Experts of a small language model: 96 SwiGLU neurons an expert.
Below are experts of layer 6 (counted from 0) of a mixture-of-experts language model. Rows are named router (the router's row for the expert), gate (a neuron's input weights, with its number), up (a neuron's input weights, with its number) and show model dimensions 192-255. Each number is 500 + 40 x the weight over its row's rms, rounded and kept within 0 to 999. Numbers have three digits each.
After each expert's rows: "comes after" lists some tokens at least twice as common just before its tokens as in all text. This comes from a sample of Wikipedia text that the model never trained on. Tokens count by the router's weight.

# expert 10
router:506522465509519513539525531473554417564493564457489545529476492477530503533483527503541490470425525457505515515523479488515395411515502485507486497486480521534551454404534523495477524523431538
gate0:524480429467482519486452531433483449482552455471499573545511519511483505566399479464462556507422491541485598491520477510479543521486469534541553453473467594498517575523512544498467471496478557
up0:443444504456476431497526484456535499446526471509528520529499518536431516501513501453449527453446519447565462511474460547515441442476498544531489511503514473469555482517423482487477522520496551
gate1:458519467585531493500478551491576545506483504471464461547531485481592461495517520439544537573625551450491452489502539524487539516547517484527471474468513502499495491565531413498488554453461492
up1:483530472519483481481451490572454561470525493430450545542455469490474569536451511466503543524505521431460429538548499505532474503466501465542535544471497537548543452486507510456477502458461496
gate2:501513445474488530496487470504461506479552472465496491503504573513475496501527497481389468498605416536513434508452530494487501495500493546503521494533489469485542529493502492542529492528505517
up2:503537543514457595534535538526494508504521445477413524476462508499470565544444549499498446523508518462479463433504484523475517425542522514505509566490547522507538533536550502452451523536546565
comes after: "0", " and", " of", "5", " two", "ic"

# expert 19
router:517522492492501510515541509401532461560591505499478508449494479476481437517478459504494511519523486506505569513519439503501433440567481493422502489529550556512491421483550551596496463481527491
gate0:601473450484486518477444434521497502484483520421481463497514548481524493500541547438469486455490593536452460527489448501487564529475479481522487507492514500535447475484466537466541516453493526
up0:447470426504515429467447489470508472510559555437495480490530557532490456537550530412487483503569532555524466545485466503469593521505521449446486515475491456523481521451471533436503515486466488
gate1:461456459576428527481511474474534526537515511500523438479558509519572506501514505568466488536532528526552453493476568451423517489439414520429503527490462450517502455447553516499491516535489473
up1:488471400552521524523548447518500536541493521441525449461541490560523517490499491566484457592413458518547516414477518492454505495471493491506431498400507437506499483464553488500494511521512463
gate2:564486478518434458543473504470500500519468516476590541481533424493502545466495546505518503537553572472492434530532504439399459469440522399519550450511389539500493566495466525494402560518503431
up2:500515501510503583529445462576506476544480497462498501493494554505451463535476560506536510536483440447466517482461530530496529547522505551502543569454493485497526520473467461409526540501513540
comes after: "\n", ")\n", " |\n", ".\n", ";\n", "==\n"

# expert 12
router:498479452495474514476522540526558475524536576460472570521517508433476446489546510541468545498477537506626428462523503548521495531487550518509404563475504452553577496402529584524534516520523513
gate0:509509514474463462475449535554460444463447507525432465455461477462477503507576450524528423515497549506474462477545491476542473529557521452492554526486467471508518466549551479489462568551516586
up0:531448476496494561559544531496475470561507478450419412570545585523541516485555449517447556527518441537467509487523534481503473437567462555510455418533513501517481456441501468529527531487421503
gate1:472467489482516563505437544533584526464506524525552428491532497474488484514479540522493454514483445487476488453539517509469607511534585411530502478470572466556507595539547533522465556492524487
up1:485470520470513496475502504519498524462474593514490537393580472453448461521506562489502488517480522429530542464471417554500542486552494541490539478431502500576489608488557524480479505465493455
gate2:477492474517533448530498500506448512468563556481528531497542509523447522467508471424509549472463539489505540467474459443572504461500492520512513491466424485513506620513496517518498501438512493
up2:483492512511584480477458503536448479547552515445477517567517526485495526464508473433515521492473557490516520523510553480501485522475471433520502479493454473528538519477547509450456488495463502
comes after: " ", "0", "9", "1", "2", "–"

# expert 9
router:524528523509503511511484505472525539529488496457557489463484519495599535502514539408521466547521497576540484457536461544580434549519433476527507500572542463458564459500519510531525490448532522
gate0:464486475527553428563473534478506449498457498517455512530409590519490446519519489557498497472469520463508516542497512482485513479603470561462494545481533489485542462621539568491445472460538580
up0:578535557489524499490509482528476476426591527460525474440531475421477465538484521496485516531434555474517451516497554424516512488429549531506532456486531500494420596448499496435528507531527494
gate1:530508486485509477427454476496482503471504506578473534531482463496511541490487535494470461557544533479528563524517539475544525505480467545464517524461462501454524480482536539453517448518534521
up1:519559382541454484533452457523458498510511486492501481548439523503461465463541541445490574491491581478502576430503461485514497521506515535524485517499462479527462514522484427466465462532486490
gate2:525470533515472441478488496446441557474450506540505491480503480549553483577534493513499487467549565589552526548444496491507500533493476511583445512545528435457545461575459582563481436489535506
up2:522526445525560519504492450527519521549479461492517443520424586470536492523452520582496527467505563510509491519513454442486517519479540545514565498547458490500508521573507451531473484457483486
comes after: "-", "==", ".\n\n", "\n\n", "|", "==="

# expert 18
router:498542479462553495494528520420523488576563574494518539463522430435485477542495505542505507510487531532501495445515483508576446491461489480534443536506477581532553459443499555523463470513507529
gate0:425469545507540518459412505515495574561522530519461495481428428480466532565541514532498543498523527471513517492535478489470514544531463510512495457476498470511489554484477436517510473512520479
up0:560536475463490529465472559502536525432524502525481504492464523509475433538486542582498449523501528559507555503582448506535442475489533486501442512429515484510616513533567565553457502536508472
gate1:508519511404485491557544522459478533492484495511510560512515528493547473458441481519500531477436489477477543450515507487544488545501489469519497486478566491460527461536441493526554523527521524
up1:429441565545503529522529502494444532529522499562453527465524541478458484487475519528479553538465480453459478453498512444482531540518465536461530492418548542509516489530445430546493517443512551
gate2:451537419477577485477453489503486603457494552538436513501529483486508494551504441537521517521547477481547484442491454477505505453458469454450543468462456474445490519479405523554495507409511476
up2:552487441515483490508507575544497473489619531555498480593496564495510508419465563459557536479519520508461501525484503550494413582488513499552464587479456464509493500425456452508557517541490529
comes after: " |", "|", ":", ";", " in", " October"

# expert 4
router:493448572549454476464463465524503498491511538550482534467481443459439469471478467565575499519503451493566594528442512545488456444487480518554543507475526473561498530485491546522498455482473536
gate0:472595517494488495506484449527496475474541483420501466481506429500541466516540492447470402481454574513464502523550512451488580468523461473529555502499455445482481584523543500584494499479588495
up0:558602509494556437532494496500476524428561494517466472509432434510519501525515542483464444537451578509471562481536474477460514473504489438492518525493469456465539547480480547530477560450514505
gate1:529536513430561537462503597442479504493495489555542506509452540547455505501553530513496567492496515461500478444522487560524490496504542488527506450439498452526526498494469514493482440539512508
up1:524491470507478489579535476492605496567541532519525533466567478467569486508490486495486480486527473572463507506562468513523507464483495530484448506483515536439469581521507439587546437517509434
gate2:480527406514490486482546499428512562505600549465508543467569536514438427484478558461471565532526585477493518519482513468511560477529480564479534539503524481559470472470526445471436556558480438
up2:542461515455503533542476508562491533460548454584510517534523489520533512441501531487473489479499502495548530561504506547522538521527493471579535593526457525490415496498489459511475448552519512
comes after: " to", ",", " and", " was", " he", " had"

# expert 3
router:514462472490495558527502542378547513521555525511537523483463463457497512515493524465453558459472546569557557467499501486500511458464510471524477505513547501531514497438538523525560498555534494
gate0:538495570508554469502475481490531504515440513508452471464425475391486552539468493425497515492540538481529426429462427527483390511503508494489461473471513442458490512440480456520536463492480554
up0:531509513519441513466461508449472529486459593487477509514496511447579551489439460471497561480516557493501512466460494524386464428494504514507527486496533461475524503459452468509563496491532436
gate1:493523490463560530436497590532466469533490551528533512562473509513428505550410439494480470498496466498538476522453488534443512576492513475493491485510517581448527451521496519534541482482503395
up1:505502574501476496406551566457484491535533566435498479477546446514476432538473487544503473463526491527536470551534538563543469458495426492489444428465535485470465518538502564512507555497513480
gate2:485546507453475500546386525531535577510485512484459461456512579475554497491477476466475494459396469496528475509473494502528460518524493513466448425469468476419484494511530476466570575480576474
up2:477578464464535496512504592400490460488501463494550516521463445480459618503531474531446528491522501539434447528518460570455510552507540436469433569537501478500514499505424563487506519545514529
comes after: " |", " (", " /", "6", "5", "3"

# expert 0
router:486495500480460529423549486514554537510565457496533501539497466479496524463512486508396535404508529508492445504511426520491493531519451510433446539548530559449568465504466511546524456567513504
gate0:450455484482550432529460505477526536464554555493416539438477461542559488412478536548548504455484561514467487546482487421489553480475596545525559458421512514470485570449490516560505501554476588
up0:558458514470494484490535508465555509454475529419499509484458460550480487422462468438529519452501446501502471494541555463484473471551506509435433483438492532477564495535578489477479458505529520
gate1:504480477479431493566460458484522525441500479487524523481488434531532542497498552419432498518561460414461477529515548460484524494410522517553453495521432467494532499529486504473490510517421528
up1:447520487442458504524432479390450406433518488522540483499493490525524561525509535517452455548543486416421515533503513508484484436440412624432463441544475508484490525583464543446506520517460538
gate2:524507532488509540511480510538433518469557508503462484499497459529459509401423507491441463545510451543442456545537458506494513511467560492554498485455506463492488476520506504517483472501515519
up2:492446539507552469468496488433564491518451496528478499481522514516538438554480581473532541429447499492577427471489493543510547449501465477391448514483554539504519511494490545502487460507475503
comes after: " B", " H", " L", " M", " W", " T"

# expert 5
router:498500526558543504421511531514500468488479538467579523438439455436468442533470473588516538448532493476524472500557509515502451432522475485449494520496506505567566415498478519533480461541486552
gate0:515511480522612499521500465493553407463509434569518530476534517495467521518479422565496502487542531505581501542516548477573578454468536568586517487518500581457498488485518485518505503485479498
up0:457538484509571499609544514512474575514536539452472468506494577497519483488482569464490455535502436597495564477537503511428480487512396482507487505458493473526532489505460485478496543506509463
gate1:483488486542481540502463529425508407462495483506478497561502531494541456511504509498538479550475456473465516604478492484484555462603497539493503550485440489487476508501466537498569502520507516
up1:505472436506480482493480564469474449457555526505503464529515478491437525477515494514491513523457494463466436493450615483487457490606457472503471530528535489488542502563537489502523429579497524
gate2:409458571454438571505548477507629470497506465538516517543498448555548533493504513516508547507482520506497515481445493496529563540413476563418520568513538501531494450517455502508509517499462503
up2:513481516416511517435471539450542552527553496480495522496479556486452522431504499489440470575482484468506508495477562556457485463487542452494448484532529510467441473500443465429551525522482566
comes after: " of", " in", " to", " by", " the", " for"

# expert 23
router:493476481493480524490464577483560469576490603536511559465523497432509538581473484548563475512529601540508543453534490509557444462477486538490511534454460484510543454468476541516529491507487506
gate0:523534496458520461492548425601537481487479516576455439552476589535548422479525445434505430468504506545539481495527564525459511534485511481428499520471484490481575466526501463473523483570539516
up0:479492492485575457459467483507500424516573477493508524441532539503519521452560470443531573515480504545507476487468500507437471551493533452549480550491453502482514454399512460437492460506530480
gate1:502561490461484478516555440582480445534522502468516548482477578476512496517491448512528465405490475506587509494493484533576527506515599514500475563604499525435538449567446502518583461435541549
up1:465454552542487438475481528416539479518518506485473485579491488514514457488481469539449474499556520454454509483458528519482500447507439494493487414436492526558474502484446456463521497581459479
gate2:457500522447539480480491516481517487543503498511429485562484452540567431497513453546470492473490466478447542517445531515489531458508504504525551483542444484578409568496511438571555412521522537
up2:455501456499490502527426477510443446434497525508436494496498457508493506511494398489427435483482498494429500526435403499505515535521547531495462549570449519475567525485414474534524424522542509
comes after: " ", ".", " (", "–", "°", " −"

# expert 6
router:440470462420487531478503563526509465533549566439494556517507473497497462472484552560529519449538512517532429512536514508490441506424479490462440469517537552516590439467540518505552513577511560
gate0:492437497545530550486527461475517520512473450500606489481532466484536531517464552440573556546474506560476484514559412473522543453515485535559498522441521586561481515480517489472469542452498509
up0:469557521457491454507589506492482520440541504471415535437449517560500455450506532547451509446487499455518573492426511518511448503534535443444525515464565444495532525475504478491520523532510438
gate1:485524577502508449530544582470496523521502421487562411516509454483566504483567536498482442530510512465469527525513510454485489508513494440504542495505493485452501514435507490515432542450546493
up1:530506512524477494500484469464453515466501497512509545490412466473413465455509538513511454476493518505539490529524493507441499584522552411530476489494479507553502515529467498522512453549473504
gate2:534431504409449439519529494498509503575465522435490501444528465482495536553472506494515536469487504570559478514460460476540480471503444467522468401465480489596431531468477482477533445512588477
up2:535498505513554522477444517486462432470533592515503514625507500453514492486511459504500443497528457467488578511533517562546456461445561580510521596512512464467544493551593527504542535557429515
comes after: "1", "2", "9", "3", "4", "5"

# expert 17
router:513475531486413473480507516488530459572498485542512488537489521497474507571449496507493542448489528613456630518485530543503513531653496526501514521503551456481556473520472498476467515468518439
gate0:471540413517521452505508406537526508483517511463518505504424509498531481552565516548491545420534511548479503544526545415472505502516512540508440553463529511493504468442498463464510530519497498
up0:523532387510524449505444503507434478525471502490503534511455558472590455442508592572491483424492497453458506558542500427447549506489558530540447581543538554516505452481517476431503546436476511
gate1:539499486537452535485499480516472553497421458532560568523549586458494501499421509536489506518426410450494520508502477532532541531530524498573537480523506521479498447507522483464522417519508533
up1:482572432445592473544515510486502465477479469489463521565538479511458561478582490484490521375511452502511487510495506522477506460505475476476527516520458454457447515541512521564551494514470461
gate2:501423536463471607479457491504511488508489517494553500541466489499459486493459574487474484532470529500507448534585528493492460511514524551518518551471586515483520549459510541420489549526481513
up2:511506447514462468493460531518453446527478513491519455495467543524559530413441480532532448519433508512504576480492498534462558481546501528507515499521507455515507507558535468507494511516470500
comes after: " of", " the", " in", " to", " with", " as"

# expert 22
router:471454522508509528492506511451543462561549564533551563474469459469526516578485402450496539567465566589469520432532514452508480460539521459477497483517506536512501493486523513546485552507444505
gate0:558457479437503473529481478485485507449566445475460467498608531499496483510509475574434466507509464468485489607530533424542484505521515495448514448559463492497509506521477560520426398514545511
up0:427527525497491497460537535481467525528504504434544545535431479542506467447444564431521484454511556492472523379563477494477574544536512563502473575481476539442493504504540473501536555489510518
gate1:461486518434406529421432504498522463558515568506526528474468515490518521519488509470513484487549538511511470519434417473568539530589528483502498519494498543471602545555543488515500539510536506
up1:476525498509485565533511437475481534564539526556482476513554502441417512411487450460562563504488552482495497489487515526581396518535583482544470557425546475449523561567573401456478466537483476
gate2:495477555437525426534492415464536482492447509471542504469474520569446579490528547556558474564445523444531500538521446437508581478511535517460537480546466518470592491526544464470479582484471507
up2:514441545515538460508462440473550491533472540486486612462524580490545559509477489591602600569518488584507556515494489568525489438463539557526528463451480519505552494517476501488506592452545460
comes after: " |\n", ")", "\n", "===\n\n", " Party", " Year"